config.yaml
n_layer: 11
activation: "swiglu"
router_score: "softmax"
routed_scale: 1.0
balance_bias: true
router_noise: 0.05
seq_len: 768
train_tokens: 371400000
Below are experts of layer 4 (counted from 0) of a mixture-of-experts language model. Rows are named router (the router's row for the expert), gate (a neuron's input weights, with its number), up (a neuron's input weights, with its number), down (a neuron's output weights, with its number) and show model dimensions 0-191. Each number is 128 + 32 x the weight over its row's rms, rounded and kept within 0 to 255. Numbers have three digits each.
After each expert's rows: a language model's description of what the expert responds to; "gets" lists some tokens that make up at least twice as much of what it gets as of all text. This comes from a sample of Wikipedia text that the model never trained on. Tokens count by the router's weight.

# expert 2
router:147074155173095132078129159073091139121158079113107173126102109117115128142049086119141154119167090144152147144096161118121157118155135141157141178112127171102080100164139137109121176136116047169061140111122158105190131083170096115148164095119140112086137168139145094160128168124144131142160101175066142104153139149137105125150146139143172118149174103074115111144160147104118110134096196103122125169132062138070124137132109094141113165090138170165055112101156073114109148112084104177157150135137078190142124096111125131090069145124097098099170093134164220150169084198097143192
gate9:069162152088150109122126075133087089149164154056096139187125086159065133120105119073096148111089172128161126128109061097128098127146143150160080104081151147134161146162131092138104150111137176134134171119148174109108152119087094067138179124132120111120072177136155116181126132111168149125174129170170129145115152130135152097121090095224182108169169146202095084155173108113146110237090091150124136096185099121089088096167129118100133109209101156116122089132133177139142107097068113167129112088112124116180114134114167082130113107138155140137093127149096119106153087158130155138
up9:116145098202066159142088187116157101110149110118059119046114142125156128123102157138130148135107169127166117160138145166118161194158104119162114105144158107127166151070146119133127107117175109107098130135098054062111156139121168127149117154143112173088171160073188166150143156158114126144114141111092171116121137143130126129202115132083178093071147106081113091135081164122091070116168149100208129165165113115175125132166108157185161140099114088116129101127083056141138131102155140110130186178117125164087077108138100078105103082152129133044202141153108131138109104137097132113
down9:152171151058144175171171127051157162083148067144154133129072133127118143089150152205128110127125126105138131140131129041154123140073063151169140085125116144102071069086090201128121111092141123085137132133141138098188097164163133129186117128154146145160150170018130121107087068060081125137152131159076126154199147149145100106123188136129149131130183174137156120134128169106180125091151126094144137072127151136106089161176131090138108116099142168157052075145136139107125122124101150128124117110137106155143129118081138101128149150092119183103172151142136142130130102087153141135
Word-initial prefixes, line breaks
gets: "\n", "-", "  ", " inter", " un", " co"

# expert 1
router:121144147112125107125156115119130077112124136056205140137182141120116128154199107128086155138133161087077116142137189142173092166140165127101117093086167186104077105179151164147086146146173150154135121103123149127091121177131146210141129132123158166149127104130127130083122131170122134183165138109146185129074122180160149190086114105124120111138114158124147142123107165094087094133164087133063133085132134109101118162085160122161103201116080147095180168123085176080122202174135093132083043141144155150071128167101175074124101143119148069070131136129117150112143162175128129129
gate9:152129118106106142109158085140109129111131097136145037084101081095109089075133176153156051110065160124133130122081167131133115152128048085110100088170069127136177107106119152097125140135162129110151115128152153161111144150127154124113139124068111143178072079132122103135129151177144125138122178102218124094120199159137188154157184137133121100120130074117174129144115137169163162085185116165102076081076089128134132140146174171150141170082090139101129102099144161181144130123150202060147166172091136129090165084139136138132120093138129152087121138107178138175071142131170149114
up9:096075125157156202103168142115139156134076110157119111147103141124167108142116127173105080124083152110110151141117136147138107154102095116220195096122104180184129076139114106076107155154128104138089096122094106183193060130091121109165122134112064086137057158088173109116086171144145186138130130132101104108157093174142124153114137141154086075132127161108130169129182085135128128121122108157172134098152164181101131081085127170155168051187117094130125122139206141120151150080132156082109142149143154107157054094122173097111092116170133161104109140131159088160092130167162114084
down9:080124171085208177176133101147103070185085154164196092083067069173152110093136148197113110148157123108084135093083108077143105122128122120159110150129058076115111151114134104148196125208146161133128151131114103107103058158126118124119136112112083110127138134160092132115098146159153135156075122145089158120134132087099165117131153110143119129113138102155147174109098140104148108097174202128149129148159133135156093105108187187114090151110120171205110152074130137135111119118104133121207154128120109051100146129132154107110129202162143106083112127107112160148118166074121183099
Capitals, years, codes
gets: ")", "\"", "S", "M", "P", "D"

# expert 7
router:086200059095119186117153100164090140198089086126169079161112114128154119128091148099160165144083101173153066089135074140117145067116119070120166083171139064111138123109135045096169125106102124137144089183123105098120108112140156107127154159180124103125116142099102062147139106101102161139089154125187146119132164125151153131121147122139156155160157130188092134150126151158158118134109123073156147051175172088201085146136135122101128137169169103148153153130197121164126095129080170141155151151169143125158191088125117142142171075123186123131123157101104088098107116080094106124
gate0:126145130174123143130090095078181192212147104108123138159152153155109138135133129122127118104132160192112093121136084056169172182172170109134107162115098081133145098157210080063117140124177169117123102155151090149121164171196136086151145120114126144095090142124128091152068130123141157052126119155108110131113086155105102136140136124069087144122085114128115109176120095140101106102078082233181126115153140125056151129107128171080113083133164154171115115143174083089150113089130078164179166082149089107151125111109142142087115186101129083124137148172142144140147130135091109130
up0:168177120167123153123107141079040102082132154113134152157157150184102100088121174119076130153152116129148176150121161127102130073146084088152170132171211184155168156155144152152166147169145165159089141131131151146106143109159117098104127101172153123081182131174116081093094167110119108116083117133135162157103116129114159158152155127166118048142144075172122093100089127166122123140131137064081122147088128111154094137150056052180112193162135117129182093109125135094070117179129096174135107110085110147108051125063164130099159145099128113127092099090140130163107163125130086113
down0:103140124159165134173116122074067153128138141144155182152089116139147122107070139079102127183111163117134114095064118122123090079169182136126143149155129086153127134085102118216148082207096097136139126171102090107181145136194129146195162072133154206082101093085092133130121133134148117141102133131070110116103085145125102119121133125213195169136144113097130136123113112114132151103156100083133086118082063188160121182163102110107143097150100106118109122117085147190168123128135146111186156102091109158113204131144097164126139077129122133144178141084153133126163126116055126103
Name endings
gets: "e", "s", "t", "y", "er", "a"

# expert 0
router:124117161168112096159143206104128137168202144182147137088121121140073086143148101152113137124127136172145122132164186130137168126116161125113137137167127107166126130062100124142115096086085116149130074113140092145092111182168120102112153151151147136143170103102142137124144082191173130123178077110157087135100120131142166150170057114157150111146155099155121106140071070040098130123093097151150130072216133115112155119133174126117233174150130176109119072133072104092090104114192173085132137087118121135136147133148098170115129120150151161161134087137136104149202122139107203150
gate9:146104082118061176108112118130081158126064149140135148088093135163089122129124120140088163147110178128112160103146115108103109153043156145101154131108112110088108060111236112144132166145165127107188135177190139144129143179114094169159118123102144129091162123109125145110151110101072134148166140105082137119107141124139126147117058138070188153150082158151155137136136116082090145132165085139189109107104138122115107130122139081049092088142097200168155106115114162059143178132126122138214125118176200142161154130136130132053115128132061141202117112122150141118136152145110136121
up9:149198145024135116039091133091134078091095150114037161134161153086164209071109062088158140135115121124107119111182152113144103160140094132104048164115110109122159133166151159140160150055163150114150153123173112158116153188121168127083096117102128154061101138124173121132171141113093157142130148125132062139085146160103098092182130133188127143105095144108134178126096123192160110139135154116070147148129132129132157085125154097133065136145131124116123118109097141165091079122110116162135116168166175141123108156120082120130161109120142156114132144164189158124078140107121149178
down9:125172122075150133055070150082151155101167219111116116123141148122094202186089118135097172104142123172099084088114155128167100123072100108100064128125211109115136170115140120089127142138143121110135160199083158072171231116148153131154096161051122129074171127120197083147129142143103120150137120066107112131145129156138107091138117188116148128160171156176129112122113144156135099109167152126126144150126113091100080161160135099120106114096115118143140136072152124132120090088143139089153110150101168119096099122151112097078157118118142161133097107193141190129058146117110161165
Punctuation and clause boundaries
gets: " |", ".", "|", "=", ",", ";"

# expert 4
router:106119103077077110154130141135181127155112147099115131139080165124132155110115179155112111081072167063132178142164129187133102197120090173186116160110173124182174152129132136148126125058106153101131174090121147146153165038146122133109051152159138137156146178148063149133131147148155118130132157158158093102170158086115075147114118125080072130116076154165163143076134092077161151156093109118174119147110167176151148097141164129094107093066147159102182153157155141201157112138154097118138164107106150088103124122134114111165134197094075148134112143133096159101086133161145067105
gate4:134075071106108085143156133128164092167139122092165147133120098098169121168184140116141140155117128167185067111150117073153110108126159166177159129151132178146146115165145084123168110061092111193128159115113093099149164162147058091173154162108108145128197159070135207154137123095150122120114121149146142086142093156155112135104085078144092084128106106127081153136122086106151144112159184144157164157094089102131112170178117075069118101115076139135133104079126115168163089125159113107076093153126169155125081125124105141051190167085191089156118112150108142108178170155110090113
up4:114110089094167083188123122096170165172092161074150147086090081079173098213110180129104108144097170159141090126168110096141112110096106098129109107134096152104172121162128119185178124158138132110104140084113125133129114096162130107179144168132167157134164148115113155084158125134147119102102135152124144116091110188200134147128099097116105107152151088127118172080105140107126114115124181130137183138084091108108092133219151148102107140152093143101137151112198133154127087069153142119149092125132189177105131136185092131099119119166101000145121105149146133089130195136085118077
down4:104129083135113122167126120189180122170130141159099104137093090122134144073107152135117105182136172147093161065181109146125128100147129116127103151083099171100185138104112135144163069081101147151076143060153116209151119149115082091146073158054118110085119153160118125148113151124184064108099149146145079101095107110136152180154133110100116142061122160140110184132180172139114158118166112101138140185101156138133149127180138166152132146115130091104179114112169137109156073149133172125068172067135136181116094119085042110098158115107172145099176127142091097117174117153096127188
Determiners and possessives
gets: " the", " a", " The", " of", " his", "The"

# expert 3
router:194094169107114103140117097134136120107104126186096133128081120078119076144108140121155126112093128114151137136116106111116141156125077160100147113154082124126150093088150112115129096154125109150107141113200139082125129177066138136178136093085172156128109119141154170132150171098157179094085137129125126153095071084054099095182202141203081124137163112123102161133151143168077094109167116176136103165077106142111162110112080164144134122159114060113103107141134168168146128123100080125102114143101045125148113174137177099156171079149145124092055186078121073169063144126134180074
gate9:141098169091170132104130090126075192158084129169152118118136184068076102211163178091168141121082104139131148118199116144088132126130133122159147144130123123121135127118140123118127152055083118139190138148165110140179100112106160114146097140169108146075120155122131141097115118136152115111086110148164125216164118103162144111123144164144061150054111100150152181069108114179108137073151191078101063151122098107151074156171134126117071118158127127093125112096067117183144182116119152152125090112106080152161168079245136128089116131149140126123145122124115146109113120123141096110
up9:054139147098096144120073194142100099141125164121136196116126132130125105060096058134142151135136186106126133137092150124142121166157053133091129157152192133135135094128064144176157166145157092109065107106137132161122185122134162146138140135092152151181117028115142105121154143100124143129181091082068134141164152127083091128094158134134143104154190165128146108181157128160132094147117071177151186085109125137097153102133152115106162119111135193184117160153150111066148069106131134092126142074157121131146101110118124069151110128155124154137138076128071091081184087193116136128
down9:131175055145133104143136199120178124097152121107125181047099084154131142094081118140060107102159120081134044181102196139133123079123116088103134118138158111113140171141121107106130171106192146147121145089105145120118119186160133140194113118091122144135174108126140131159172186122105177091108183069125105082174115144176122133106095125125169061135168120155146073196104106111145126156131119120152204122135148109142107074120113105121128127129141086155110118147129112109089109123083184175115120084178155115086130167077131145098133195128082131145068174164090119151123144116186139103
Numbers and copular verbs
gets: " was", " 1", " 2", " is", " 3", " 0"